config.yaml
d_expert: 64
d_shared_expert: 64
moe_layers: [0, 1, 2, 3, 4, 5, 6, 7]
router_score: "softmax"
normalize_top_k: true
groups_per_token: 4
lr_router: 0.00152
norm: "rmsnorm"
norm_eps: 1e-05
tie_word_embeddings: false
optimizer: "muon_variant"
train_tokens: 790300000
max_steps: 6030
dataset: "wikipedia_en"
Below are experts of layer 4 (counted from 0) of a mixture-of-experts language model. Rows are named router (the router's row for the expert), gate (a neuron's input weights, with its number), up (a neuron's input weights, with its number), down (a neuron's output weights, with its number) and show model dimensions 0-255. Each number is 500 + 50 x the weight over its row's rms, rounded and kept within 0 to 999. Numbers have three digits each.
Before each expert's rows: a language model's description of what the expert responds to. This comes from a sample of Wikipedia text that the model never trained on.

# expert 1
Mid-word syllable pieces. Short word-internal pieces after a consonant, often in foreign names or Scandinavian text, such as beaut-if-ul, Ven-af-ro, Ham-ad-an.
router:471482420510558542549544499421520414498456566492473533482491477492503480478477577534511505415542475475432553531523424407459506544521540512604463596643481509528570582476487480441477498553445564486452421428536492506489521498454474589437594504437464490466578524543530438498487481480491444557544494482341496504472508559489459551524547432426581509581476455489521570524573411496464516494400552528469486484452496455491567503409452541470400557518613474517538503491500618545510486537419491549564496607450403518531556580529559432546508466482500516530466466494539554473535447567424435514473492488568446469560550555470470409414485442483503593428582475466520554517371571523465540536584470463523446474467351586544514515471505516458500489483493486518490511542470464576529502546496554
gate2:489559522366550486460551526641479406557462511415495483461493447437562571585603513368577548530528447492531553497480590524532493557466477496490485563492528541395545499477517502503439532426551518582532497537518537519419476470523474587477526481501577488481533479514535444516477544385532555509542548507540513438483437514524413499397528461515450461493481496381481489502484492507462416483463503469490523611478489571461525544474598486407469504439552519469473519485492449456450528471545516446566439484507454444460536409565409573544467527536511441496434420550517521571477558503545476568436475412524389457537481504578471442493514425501410446454558421400509515545541493546443561427500459522520515600491491487538527522512446550482484466615493504510443506446402579509596465494431570
up2:456525477522526562599491468492531500499534549555459489590491535537496481506479469400492575443541474483465465517538510518414563577417508576520431558500533485488579461546454456463394464583520370529546488455445519478582467421449514516521476422450506481494536481401526530456548435430495554488511544532524460469485514468512597501514470441436496632438561568443540504556537542477423458509557440468519548444577503571531465504495516473553466530500476433516460436478521484475512520548486392517468566570481454451463560573490540488484529481543525514487448543525455495508432445524534516544510512526509503598515498439461446577585544529562515469550441447451560491525553426583526512502527464491591623481374592388515545425513514453535471419507369550577581466580576448392476456432405486
down2:476461478359671524596496528505570525522467483442435540541463497541504442594575438460425555538514462443459508502478499412467643516439443409565465532454578490447583462502455494377557576463461407556635506550498444447512513411442560537504504435478444462528469431520424488440543459462529514466463516537519563463501534494501562512421432513486478478543553508499522432527519407524439514462479479566533503496515472477539492463532481471476472432567474482564447455497528430495484438437511495528470506468459415513544549450457562536489538521498530481450538501537544559533440464442537463469451514461388502474500467519464568584453458582547475516515479504410545540469515505497475437577457452580578537555471471579537440440638470518416519409542536628516461493539462469454481458459466534
gate3:393401447476505555519589498500477489523499566490509415499430450467585507564478512557456455515568522547498513501563384478479536590446517530500561564537498456503534444571510525598502538495503447564492418600530522507461505469550450528517621516566518453477565427483480481445464544475569489473472505556507515579452519546469460512412503550588508545478408414502529540493578557544499491560515590563491561496446502466483558482533512514437579550487578576506517576519541545484487445505482560602427470483461469601570510456483452549480594461532477449410444505504508489543516458549567361437420454457530376542482481531545490536482529471541504519488539466428458476472458450585383558450483432536570480593523498545577528520421527482488408494480507425424588517403514419443554525534514531
up3:477502551510510519526462551458503580632439476449482510497542560429459480504539451486443460516483555510468577501587457491605497445444583522530525524457582438502524476490527452386587489577522455446474546500473576458520546520505473478509460496484527420508446534465496464517489504560559483442508524606455533460492448466603512416493512564447473507555581478618513485483489456395467412518410484451488450521458481513457602553542443492547592425492543485515461585488512456453635420497538457553573523444473544494453454446535506439444582493518472524489452479503383569451431497462490467468548494607472504467603567525432503470566486507546550493461619488438503520557457512478530399497518590472503581516485481545512551460472492513501428516521426567452388596536460404483568506567483603
down3:580492480564506505469535477480493558561540452419545487565543647519483450405496447518512576513454492554553482468507583461573530443525530458513469532480462482481490478517546512523512480519546563493456561497520475504471502550483525405538513574429513464590395505511403533407626407592459474526566561477499530564490453496494493499423489467448440390470481518486531505654503487531441594519496430470525489533567430491437449450513448464479501457504493550541513416467527445521397535542515503497472576521591531329412501555461518395485447569546419450479431446564477482520532404495498466566426490493465430519414548505537516510512488526470466483529531528521522517530495463485523522554579547410543573496527576410603532570529500513405567579376458528508454517491500503553464544505498464
gate4:525495500463593502483578529511534556555493581419462531417481464580496446520511566474521505487515456513532520499565572461543574575565520531455603450494377490548489493458548531471465537511660487508433507431484519546561455587497487500560541621521445502499468460524508542535613427493552487436473483462457514522566545494457458465492545423441573532507456465461502492516427464500494457411476523553560626545561504484540477560530593603592510443586527509516524511507509558474468476462501519540435457508442559482518614457505462497558429510423503550427530496511552543564459454549490513509531475517526433444466511507597530526591536440443451479511455523530556556507436542582490597409514445453559563512599413579449545488611532461537446561584447570555526589528526483587519467491499538
up4:477432487435493469465491497567361426398512426439588481515546423547549436529540382556563550428606438595430545432478482454473494527485465508472537545488481529427538510508523518554479427545543546531443538387571480399468442478550476543420499535480474554482422511539457597539552478549480479469488530555464532512522477433419482537386502488619573465429470465559530498451513480513533560502456510460486499540528534453527588513423577470556522493457567543529539511479525428491390427504454514457484479491400492555510477455523431495495490570549499494587414503442460453442525453500532555463524475449598492523519491510534467493443499447494445450452527520480442504529564557458547485386621504446523532485490469501570559566499519578442475529489419460483544476475535372497579428532518390
down4:593428605602546539539528451468537526501491531534513428513444460469488583505615450510511493537452536443522433557465585449543418457478518492564500513502447505554493524492557527570532476543396451403482462570502538477574610525454533497491516432478515491428603463535520536392504502386449541492506441505506477455497526471492498568499449606482489414496502462468503518533446492493468490665531526411500399542514470415551508513528554436527510440591477587527515497477425526455489489522518451457578430537516416465446570625461525471503403577551530550480521491546484448545459427602437554516566544454399487512490501402533537541533529426436529530532496546490563582480479406464538523567451413513457548537441541504441507532468503457503555536478441495514555447555452409487506462477574501
gate5:488517468484595520468572566510538455560558464452557492520518516389554475473521524612429436402354491502539472468518484487442384525548541622486562483451516461564543496518417573478490459642479506460484537534571594529556514506530489488489493502453399522477393603469520568538531443579507479558604518416545410454495548604505534494517529568556539547512427435463490515599511483517422531406539508433416484538446617523464512575470523510565517501387532485457517548526520462513580403453471563525478485476529423532434527504437465486504565448508577563525481558606513501549378491534444438493492475539476441470499582569483484483518497549505424497543504489442611528549520510515559501525409514534518546415433531509485488525468498502529519435504513520500484522508523553462502503475446486
up5:509516504599565442459564463515515465504509502520522515499428405609532568525506473433477531541480585575521476522480468544528598539471445608512460380530528476521492459490479502480503442552523506487526533523499537515635492511467533386485504526534442583456399600520468491476611478549546493559584500498561502601529490505477494502569440509572442465471496525504561521488494520430437501455469555453577508444466487446501632382446543527488470505399434493630518514561473545561440435486517496511408513510562440478531488466561488432454483513437489484555484427471492455466456487403496489576619454493606576468483564565559407551544516483463507554551573446585507467518493545492537490487455563630517517480493493529497543511497479488588524611571496470482510505478549446514571517546607430
down5:473465520574453409493436533445558498400475489458565451471545502454517470502515462579516507478506543551530591469536526547532571597495479571538459468462529505464544445498508512550500535555541539546545431407577475610510496511507539512518437492504394569539537451490482459450472445543456535506514432494548492554483530524490485455529412530562500480608383557532533408489555553494502608471426535576512484457477457535513509458491550490493511480521420469529423588427588493498418480523498575467435550489566431397528515493513446518452472471586488529549449556411578518425496364523515509455487523430549492512578620533577400526512464510474444505565619426529483435392458445457500507515478403472526596557576498443578466602533471515486448472502484485425500463572488524463453555581537483
gate6:522525492492523517482542440508532500437496459584389567555484518484533475534524569420457548478430508453524520471519488494484500451533459568450483523517560446518461481462512557493457445479511490556492450483555557565582534575528436532533500485481465506482444607564496538551516479529587424460534537464514390487496519549468482438506487511417566623495555465518475486487572424464505499433470532423526516494425512508529480486526489468465488558511452476527485529540553601498467448476357506518485480435400416448532492539507429534531642467531530445544425467537536478501410538422489402539499487559452366447576600561491499390461559407419517505512501457405577474564487413510547609457544378508514420423538510524445514449488496467609489538493461430463410515452463584459492565583467471
up6:504592468474528486458598547487386450499520564527535492491537496436413451545518458547515441492522442452608534472472485551560526499548481517488459532528459445504355414432470482558493452485478393507584512495438528490428520498547437552522463536531513483494459485518487566553540459365495396563497496551501522465421543468650527492467553460502470423459489441487590511567512545479526450458436467408557452435408567479567542487499518435488441523457454523565540490428479452569453459535529459470523500515497578556536462489424447470566539580507486439412605390581417550469492532420398501533556498453522481551476565474550515466439552543522464426507526430576514584476483553488572534464549433485523474544503467512519426470453518484484401490442389517514545565410517482457500505452563454
down6:524517459465519443526553490427568552541529448476499490491506539507502478506485518404576504530569461431532372483507465535527467579614455573550508447452436589482506432489468460562418525483568562552505494553579469509560523442413520542587490524446547465590469500615518533445436550526488461543519496450450516481413537556535480537455488564541570527507454494511550474539504604480518507490557498413615574483492530586534461520437499493455473506518599495462421599478435497472577495503556472410569424478498581347491513492485455543556510465515518400487505550469515426430540508451593403520518417508603514526509426504590544512509493492541466539544533474520480432502491563479484540543482593519475603438467441434511563579512471510492555551543506490586396488580426411496520475459555509
gate7:590580562432485477517521512493596483571514497486556532516534526541473378575566560569435530460527481435418429557476542424543547483430447415543524551533539508516552426489613489376528549533477581544490536501518579513493414478531626528466539523428546553528477482496507518514476586467511528524555440543506589523482478498465540436531540520467582500464499486539476460440398539644512526439386568426544449519522479497464490451563521571458430519499496427517461423489480511508514476499515537444496449519486445463477553581522586492520375462487563477491504382430549498440393453519459515515557577519410543518466566454402508421517516451403518488487585501478486473558551383537547489442546564469512465442569520506544503591546464499477507591553471520534485542549502528550519465472457497
up7:481506387453525501420540454426540548543482471471449478380478559465524493494464629450493530443513371466431412533606452458506444474485402502487507516512547547507549536553621520404426612519439567585539436566476519413477482462544567480422542534415518433541543567483479561491451523460431530454535629485491418569424439572491523544548462531481539543430499502514568483524566491536559436434614527479437485456475475493506526569456537471501440526475603449443457479475495489471502493501477465512427495473586517519576527649469480492480419458518516543443548484471456541548519495436568499475443476507516550475486506563505465388565468506464569466444509507465530493566462444502507448486459517410466493574505519480565472541446474525532492565412514542508450510523481623564504541488470569
down7:497458494472602433502529421517519473551573534484529610571466497455473488550504408562541427495534521427413492508490501514511475527565469499462522501471508526543464505513555522439506495519391562600384508548505480460473548500472576469550500550467566498622575449511412507568561481434444480470470526574490557520403453482565424570516505420462570505539465548458581478532463427454539525544457520475474660462518414513492488520458539477466484472538468531471496449411517604471557569482582492443530481550585444563488450512429550478521476323516496460414492441446494638427485453474546499569446522568543531530400470561519511534584446479508521414454555484540511532510546527542449508522510451494505562500504498512418478546510500466522481529410535473445479488565641545510413545523486506
gate8:498411558422552578456550433460487438562520509527445459546575494498464537551468476418487467487511449468493605479639513437516478594464527497546559447487543511514527539461515488549561530544499607534467480488495432424456522564585462534561462590522493536428439462566389511521528364489512530488472534443488548517526544505433508567535471473463432554429450450478449498538540480555467475408455512465399486509455579502518372630509514529487378482495493516440550510490484506575483430552507449457533451511469557541583384476508437510504483441515464481368475453475532541511585410518454493446495494513490456398587589521491520540467500466544474430448483412506541526454498494462510575537567448480471490611497403508523509475522527548496515517584422375460545509517564490499546444491554495
up8:457481549518518454447457472537508493520499454422536516583493557484544608562451445544483539537490480479423549513560545462539503510449507502472622422607536451470518499497554534477418411502499540518530564538616471397429547552511501570485455537442509558479427591532479610526563466497448559546560502574564480446621493496442554518510425554564578497537495499503465445485570486463439446442408570381539491421476487511493526493530538501484473558531505515429572454498473487509579558545467455525502506507512539406572439502511528582521487551445478445482544437473579489491530452581457523469589543596460456506523465610430479480512410559445514460489406494451540529595479471522550527442430408496456497434554516511591481437430443521473491473502520481655544543470493518538494587566486446
down8:602516498521481467521497533490487508518576490473514421478591471530489475573557539377660525490521431361469503501520470484431614545525532531462517500462531512506468519449460503528512472558466492492405539439541520472451418518456462533556519514516476501500506452589549471639486506544528433414566476496531507499529456449441515506478423553501465552467535415583581587485551461489479474418520593459599453452567493482491447458450556499502435493442571541554534414509484609565520490509476483476512488377394473434485475561496436470380537507503528436446446455456593484458544518562443494506543486454525476575559491608438478486518571561465528445476479547580500458578554496431552605566422525527450552544508554556586497487465530507516482482465537542484546411522415444517458502506527571
gate9:446494490542490564502497455606467420465502497383511545476495450495393506493474488562463490557520514431439428538527391442516450418542508497480551527475531433517485515671539502594439438511592521530552512491538628521397563422487443518439418467456410570492512592496431538541546521456505434540407495520581436540568481435482460412443578475414497455449458506477452488553544472461476590559512533410460487537522547433456489516486429393546508514433572500467571503441471510463513421479578415535496496529519526516473499448543457522587432582511489423539584506514525511441479536604379536476452524509395513462503525510480475385492554511492505562447487570480444525514454559546582504494554480488523570463605489451488473493534546470472519490516537485558519508520543474512451555516444486
up9:583450528607534521525506427497437512538450592455494551523550512443496518578608472420557439490422572397446472533486516401583555450470543505531482517485449469461385492502589499553427553451543469476538503537466447463534395610459446460471455519580482527516601595496619458449551545561546468417420395393489529494504526433506543452491519534474581558552474452566543508433507471459498533493578507448511509507568504551545523416480457476481456510510440449508571531507437483455459550497532545550571454439525523407417493578504554493465431414475547476510422513503599547440561535496502461553470587423442516480504498408475559413473504553540509525465575443510533509473504457501458593507449506408446450554567528411526483459481503548545522451522553491542502467461529505506518549521594514
down9:491453512542588473501519462419460389455427586502545476520465525414575538467600466507548560538480508457468556572461479423539552501491552481435468447447594519498510507586570582531455498511477523511476535510485508537424495544475463586472508493442501488485556431498477533587438465531458484493453533402474482562532404493369516410456497545453502406509507518427387501635570480551546556527524432419492392523498599501435498496443521506554470412518499463451479484522519526479399491485497527413537505468419462431480552438488467519540519507517413533466527544506553562492575481573451547605413534517483391503602501530470540448509499461469450502485560485481579535550484566540428537418446478541463461488469561547490414548449548563506422551422546518451503460549544541419420593503502526